config.yaml
experts_per_token: 3
groups_per_token: 2
vocab_size: 5333
rope_fraction: 0.5
init: "uniform"
init_std_down: 0.0
lr: 0.00178
grad_clip: 1.0
warmup_steps: 414
decay_shape: "linear"
batch_tokens: 65536
seq_len: 1024
steps: 7416
Below are experts of layer 3 (counted from 0) of a mixture-of-experts language model. Rows are named router (the router's row for the expert), up (a neuron's input weights, with its number) and show model dimensions 0-159. Each number is 200 + 30 x the weight over its row's rms, rounded and kept within 0 to 999.
After each expert's rows: a language model's description of what the expert responds to; "gets" lists some tokens that make up at least twice as much of what it gets as of all text. This comes from a sample of Wikipedia text that the model never trained on. Tokens count by the router's weight.

# expert 40
router,244,185,221,173,208,234,185,150,216,209,144,213,214,224,235,247,173,183,238,246,198,179,210,227,241,161,218,187,190,211,195,180,232,270,168,160,165,203,201,196,155,199,149,177,190,193,178,148,148,238,231,212,182,183,195,192,206,183,223,220,216,247,190,185,197,300,221,210,213,231,166,211,165,201,201,203,203,212,203,172,233,124,197,174,215,213,183,220,217,219,250,230,178,234,207,212,164,189,269,206,196,207,212,196,198,191,226,216,175,224,198,170,183,188,169,226,284,200,227,195,150,241,225,235,170,214,213,211,211,277,183,212,217,186,175,214,96,220,187,194,159,190,175,164,199,167,162,191,162,164,153,197,198,188,214,215,226,195,183,156
up0,229,186,234,167,177,166,145,208,190,195,167,233,208,167,192,175,223,231,226,160,165,251,242,142,264,182,260,213,209,192,160,227,196,173,228,160,188,202,177,193,199,216,197,186,222,157,212,150,216,159,205,209,214,177,209,201,171,184,238,166,217,225,215,169,192,186,188,219,259,226,212,223,171,175,175,159,221,165,150,242,188,141,191,208,191,219,227,220,248,196,231,210,167,191,207,223,231,172,180,187,149,202,239,237,196,161,232,150,205,169,178,231,243,192,209,260,219,145,216,234,199,211,195,246,225,194,209,196,200,202,159,166,217,232,239,201,243,225,170,244,169,195,202,235,196,285,181,187,252,200,194,187,224,229,119,211,218,226,184,252
Word-final suffixes s, ed, ing, es on nouns and verbs, including possessive s after apostrophes, plus verbs like made, took, back.
gets: "s", "ed", "ing", "t", "es", "ings"

# expert 3
router,247,136,243,202,227,221,205,181,204,189,188,172,234,254,227,185,193,209,213,297,206,159,235,169,208,207,240,193,195,183,186,167,221,214,183,196,189,152,243,198,137,204,213,186,187,177,200,204,232,221,162,249,187,199,235,211,217,200,231,204,204,226,189,190,174,190,218,180,194,230,175,180,230,194,255,144,173,202,155,151,212,195,192,224,240,160,205,255,232,224,210,205,252,199,165,184,223,153,236,213,224,144,203,165,268,175,228,164,161,197,186,221,135,170,218,214,180,178,188,212,178,183,268,250,188,234,229,151,231,211,177,222,228,203,159,264,163,187,215,127,211,203,211,174,204,206,168,194,171,173,171,194,170,201,218,176,246,164,197,215
up0,221,233,238,223,173,236,167,233,200,192,219,246,186,197,227,231,219,217,176,147,169,161,253,140,176,186,198,220,169,168,210,193,235,195,184,247,174,166,185,203,180,217,169,205,209,172,160,214,192,211,243,235,220,168,223,228,244,189,190,217,227,219,241,201,189,264,145,161,249,238,227,173,243,197,187,210,220,231,171,207,177,249,165,177,231,225,223,194,186,211,180,190,238,251,258,165,220,248,210,176,183,112,211,217,169,152,209,227,191,203,183,163,226,188,175,203,146,197,239,240,168,241,187,222,235,219,201,132,205,176,225,165,203,177,193,211,233,184,264,160,155,164,206,163,150,237,197,204,170,207,199,199,229,179,189,162,173,173,214,201
Short inner pieces of longer words after a stem, such as comp-et-ition, corresp-ond-ence, accommod-ate, crit, duction.
gets: "et", "or", "it", "ed", "ot", "is"

# expert 38
router,186,160,243,189,211,222,192,179,196,199,151,174,200,202,174,188,218,186,203,222,225,208,230,210,205,155,287,198,178,181,195,208,252,252,239,145,189,180,269,169,204,259,193,227,193,214,180,211,219,224,201,255,201,192,214,210,193,162,249,236,191,189,182,230,132,191,218,193,147,247,215,161,220,170,204,198,231,226,220,167,212,145,213,250,175,238,169,201,233,197,244,223,197,195,166,189,171,196,192,216,151,186,251,205,169,144,201,221,152,154,221,203,189,174,238,238,239,149,196,136,197,184,183,256,198,184,225,196,208,230,177,272,206,219,147,227,161,217,241,175,192,166,199,182,189,216,157,186,161,148,200,195,214,184,175,197,164,236,217,218
up0,221,228,162,184,153,173,201,185,206,180,227,236,230,171,242,173,198,184,219,206,177,200,147,173,154,184,216,183,240,184,198,203,206,125,195,223,261,216,224,251,198,171,177,236,201,246,193,208,176,192,184,234,257,221,207,172,195,174,184,233,187,170,210,133,202,223,140,181,255,200,156,238,254,226,183,171,249,216,175,188,188,187,145,144,219,149,259,228,175,133,150,228,197,189,251,173,218,177,168,204,192,183,164,215,221,192,241,219,173,183,261,187,216,155,193,184,168,157,234,205,154,192,190,215,254,189,211,160,230,204,198,241,227,234,196,196,256,222,202,162,172,222,225,172,157,221,246,180,201,227,199,179,180,212,175,206,214,207,196,201
Final pieces of foreign names and taxon names, such as -a, -ia, -ae, -ova, -en (Nagykanizsa, Noveloa, acalyphae).
gets: "a", "i", "ia", "e", "en", "er"

# expert 44
router,188,237,243,162,215,206,142,114,207,194,203,205,207,210,226,191,147,180,275,253,215,163,257,223,220,195,213,159,140,207,209,200,236,243,201,169,213,181,224,245,174,188,224,203,204,222,162,184,192,207,192,214,176,175,175,236,192,230,217,235,183,165,170,224,140,152,217,174,152,199,240,153,226,198,247,204,270,231,204,163,207,199,162,189,220,182,211,215,220,238,245,222,214,181,150,197,185,176,181,201,169,158,180,180,245,205,230,205,189,180,188,176,172,189,198,175,175,183,205,192,164,223,222,224,172,254,255,166,248,189,164,188,257,203,183,230,245,240,198,217,193,186,188,197,150,261,201,206,192,189,136,219,204,170,233,211,209,229,152,212
up0,235,231,214,180,222,219,137,198,247,166,233,245,222,213,142,213,223,255,225,150,193,199,184,202,180,194,170,205,203,179,232,253,211,168,219,181,206,191,236,244,171,211,156,224,135,237,132,187,179,147,160,170,241,178,142,175,184,210,206,181,116,201,220,207,237,184,186,158,198,185,167,225,184,232,192,182,244,202,207,211,168,179,224,180,176,184,212,256,187,196,212,211,180,180,231,204,178,185,194,226,170,191,161,208,192,159,253,201,197,180,214,175,208,178,244,202,183,195,149,189,241,239,211,179,175,210,263,148,187,195,189,236,254,232,158,199,224,212,154,157,250,223,221,175,181,212,207,150,222,153,198,199,203,156,188,215,165,246,170,171
Auxiliaries was, were, had, is, would, will after a subject, plus an l piece inside names like Arlington and Arlene.
gets: " was", "l", " were", " had", " is", "ad"

# expert 9
router,177,208,210,139,185,174,192,223,207,204,187,210,197,212,191,184,261,179,222,197,211,206,231,189,205,145,236,205,175,200,158,216,236,217,200,220,234,237,220,199,160,218,187,197,229,158,180,192,208,186,186,230,203,199,183,169,151,136,282,211,190,235,209,231,114,207,246,155,186,258,198,174,224,229,239,199,241,219,233,182,237,175,220,227,215,198,224,187,214,164,223,212,197,193,176,174,195,192,220,228,166,139,208,196,160,191,249,212,183,138,150,155,212,166,260,243,219,213,215,195,157,209,212,236,165,218,198,165,200,234,211,231,242,164,125,199,208,249,221,175,202,195,243,211,174,248,249,208,152,192,205,156,204,167,231,188,155,188,187,150
up0,168,178,212,159,219,196,234,183,147,150,189,182,221,230,195,190,260,248,202,232,202,122,203,207,180,197,211,189,218,197,228,167,208,224,187,172,181,237,219,237,174,183,246,176,145,191,179,143,178,212,200,244,181,195,159,179,155,225,186,212,171,192,178,248,250,260,203,210,198,221,244,241,227,208,224,181,247,152,212,220,207,223,189,217,176,176,234,195,213,163,170,176,229,249,157,181,231,258,212,205,253,165,184,157,228,209,244,207,173,175,191,182,184,159,239,176,216,243,258,225,195,164,217,224,178,187,194,206,200,198,236,229,235,155,155,161,223,158,168,197,171,219,156,239,216,197,189,149,123,182,185,232,196,189,211,193,164,247,202,186
Middle pieces of personal and place names, often non-English, in sports tables and lists, such as Tak-in-ou, Juss-i, Kav-in.
gets: "in", "h", "ar", "i", "an", "he"

# expert 23
router,204,215,258,175,210,177,206,188,185,203,196,219,198,257,223,216,246,208,199,252,210,171,204,168,195,162,275,184,186,138,180,181,207,222,186,186,211,234,263,150,200,214,164,222,171,217,222,188,199,222,146,214,209,181,203,176,178,151,282,175,195,200,175,199,154,166,247,175,120,271,224,166,214,181,206,174,214,175,209,165,251,189,239,257,188,176,209,227,230,206,254,210,203,222,194,186,210,198,192,187,199,177,238,196,245,217,232,200,201,181,200,220,183,154,242,202,181,168,199,197,162,171,210,285,209,225,202,175,221,207,188,233,238,212,150,248,200,230,227,133,198,232,214,165,212,201,192,199,136,210,211,128,178,198,188,196,211,210,189,174
up0,162,165,264,217,205,139,144,208,216,157,194,207,249,211,219,186,218,243,218,249,207,189,180,232,171,239,270,158,149,208,205,159,216,225,195,171,212,194,188,164,239,199,216,169,168,187,218,225,177,205,165,241,218,179,199,213,213,167,209,134,152,178,214,242,179,222,176,222,206,220,175,173,189,148,152,204,177,213,229,171,181,197,205,200,198,227,236,194,193,206,226,160,207,228,222,197,226,187,228,260,189,194,251,191,203,243,156,149,211,151,196,161,239,134,163,191,225,227,201,144,185,229,213,204,241,254,171,193,180,191,233,163,181,205,223,205,209,229,184,162,236,197,172,233,205,183,192,244,155,208,208,255,251,159,220,192,173,254,156,213
Suffix pieces forming adjectives and nouns, such as -iv- in positivity, -ic, -ional, -ian, and Democratic, Italian, Social.
gets: "ic", "on", "o", "ion", "ov", "ist"

# expert 0
router,186,151,209,211,262,203,170,191,218,178,135,201,199,248,224,206,261,153,217,218,165,174,216,201,216,210,270,193,192,178,160,158,195,213,190,214,202,143,202,180,159,215,200,234,204,194,181,175,185,191,204,188,226,219,166,172,260,178,200,219,152,206,105,220,207,214,184,184,196,222,174,182,184,191,216,206,174,199,170,174,238,212,187,191,196,236,172,211,226,209,208,221,218,202,203,240,213,156,249,198,198,167,176,162,194,126,187,216,180,230,209,229,192,164,239,202,277,179,229,242,157,205,205,171,193,279,246,165,244,269,210,217,231,201,166,210,222,248,220,181,179,182,220,208,196,193,240,248,189,197,137,219,224,168,168,238,180,220,169,157
up0,195,171,170,195,224,189,167,176,245,209,169,205,239,176,245,192,229,220,241,163,197,180,166,185,228,167,186,189,220,191,234,215,220,220,188,205,212,162,254,157,234,232,207,246,219,171,216,235,208,181,157,203,215,172,146,163,233,214,207,183,121,215,159,206,220,226,199,166,178,186,195,248,141,185,191,171,249,208,166,175,226,232,181,229,239,219,163,204,175,150,252,223,207,217,216,178,185,197,183,181,190,199,185,249,232,157,215,230,147,241,157,227,176,205,150,152,152,165,204,205,206,228,185,254,180,188,194,188,158,170,221,188,224,195,232,238,198,240,181,115,169,227,203,226,206,238,187,151,198,150,244,243,237,196,185,204,235,176,217,252
Copulas and passive-framing words opening article definitions, like is, was, became, known, under, such, as in "Genus X is a".
gets: " is", " was", " under", " by", "In", " known"

# expert 36
router,208,174,211,188,210,268,198,186,187,205,186,185,196,215,197,192,300,187,190,173,166,205,267,236,219,192,202,210,229,179,200,199,196,218,226,220,184,161,210,213,174,224,217,205,185,235,209,242,206,248,204,223,170,217,159,203,232,189,249,233,190,275,182,195,148,182,188,171,136,192,193,135,219,157,254,230,193,225,219,196,258,167,209,167,171,242,231,222,256,184,232,179,242,188,153,198,198,169,185,195,152,154,165,161,206,150,203,183,135,195,222,197,193,159,231,217,210,172,193,180,159,155,217,219,199,193,215,203,230,263,206,239,235,243,183,216,222,232,237,196,168,170,163,221,197,209,205,231,152,191,143,182,196,185,163,197,161,222,179,162
up0,180,190,194,179,215,217,149,217,237,209,207,165,242,209,198,198,191,218,164,168,163,221,247,258,174,171,165,221,135,198,191,198,228,228,215,244,147,144,202,254,224,220,162,191,183,225,173,195,259,171,180,219,190,209,212,238,233,213,204,221,246,181,206,176,181,239,244,193,241,188,145,142,226,197,212,193,193,177,197,228,202,160,246,226,138,179,214,167,237,247,206,202,235,213,188,236,190,121,260,207,157,175,186,204,190,182,225,157,197,231,156,218,239,144,197,173,182,199,192,185,201,165,198,198,218,184,221,194,177,194,200,237,196,163,169,252,187,199,180,147,174,157,268,148,190,200,166,203,210,208,268,213,171,239,173,172,189,225,190,204
Middle syllables like an, and, at inside proper names and places, plus place and name words such as United, California, Car, King.
gets: "an", "k", "at", "and", " United", "as"

# expert 43
router,223,161,192,194,208,190,211,193,209,215,170,201,241,208,225,190,233,150,230,208,186,211,189,237,174,194,225,156,195,159,199,153,214,243,207,160,195,225,248,182,148,252,221,223,236,240,185,183,170,218,222,252,209,166,142,211,190,166,200,200,128,226,174,199,182,221,218,185,191,201,192,192,214,210,227,230,227,192,241,134,271,181,233,203,228,183,187,205,212,180,228,241,289,145,173,208,185,167,203,205,145,167,174,179,201,175,252,185,159,187,223,174,205,204,209,193,220,196,163,159,148,183,223,235,151,296,240,188,214,236,231,208,217,176,157,258,216,205,190,161,220,200,184,191,245,192,199,217,192,153,154,197,212,178,227,244,167,181,195,190
up0,159,218,245,235,206,170,147,231,167,201,172,176,225,265,165,209,202,208,230,173,239,172,222,258,220,195,215,176,216,178,258,213,234,196,179,193,213,159,190,204,239,233,169,230,239,178,202,254,251,220,157,235,193,219,197,212,173,173,208,164,193,201,249,229,206,199,202,229,197,215,182,226,217,191,171,139,227,237,235,160,195,194,235,216,237,180,205,249,176,175,224,201,221,211,183,154,190,161,272,243,179,188,188,230,172,167,179,234,220,185,238,203,170,215,239,170,228,249,167,206,237,154,220,264,177,196,184,143,206,197,159,212,207,188,168,185,181,191,259,215,153,230,151,229,233,227,172,193,145,178,159,216,217,180,177,174,145,182,170,195
Subject pronouns, auxiliaries and adverbs in narrative sentences, such as it, he, was, not, never, also, and -ly endings.
gets: " was", "ly", " it", " be", " he", " not"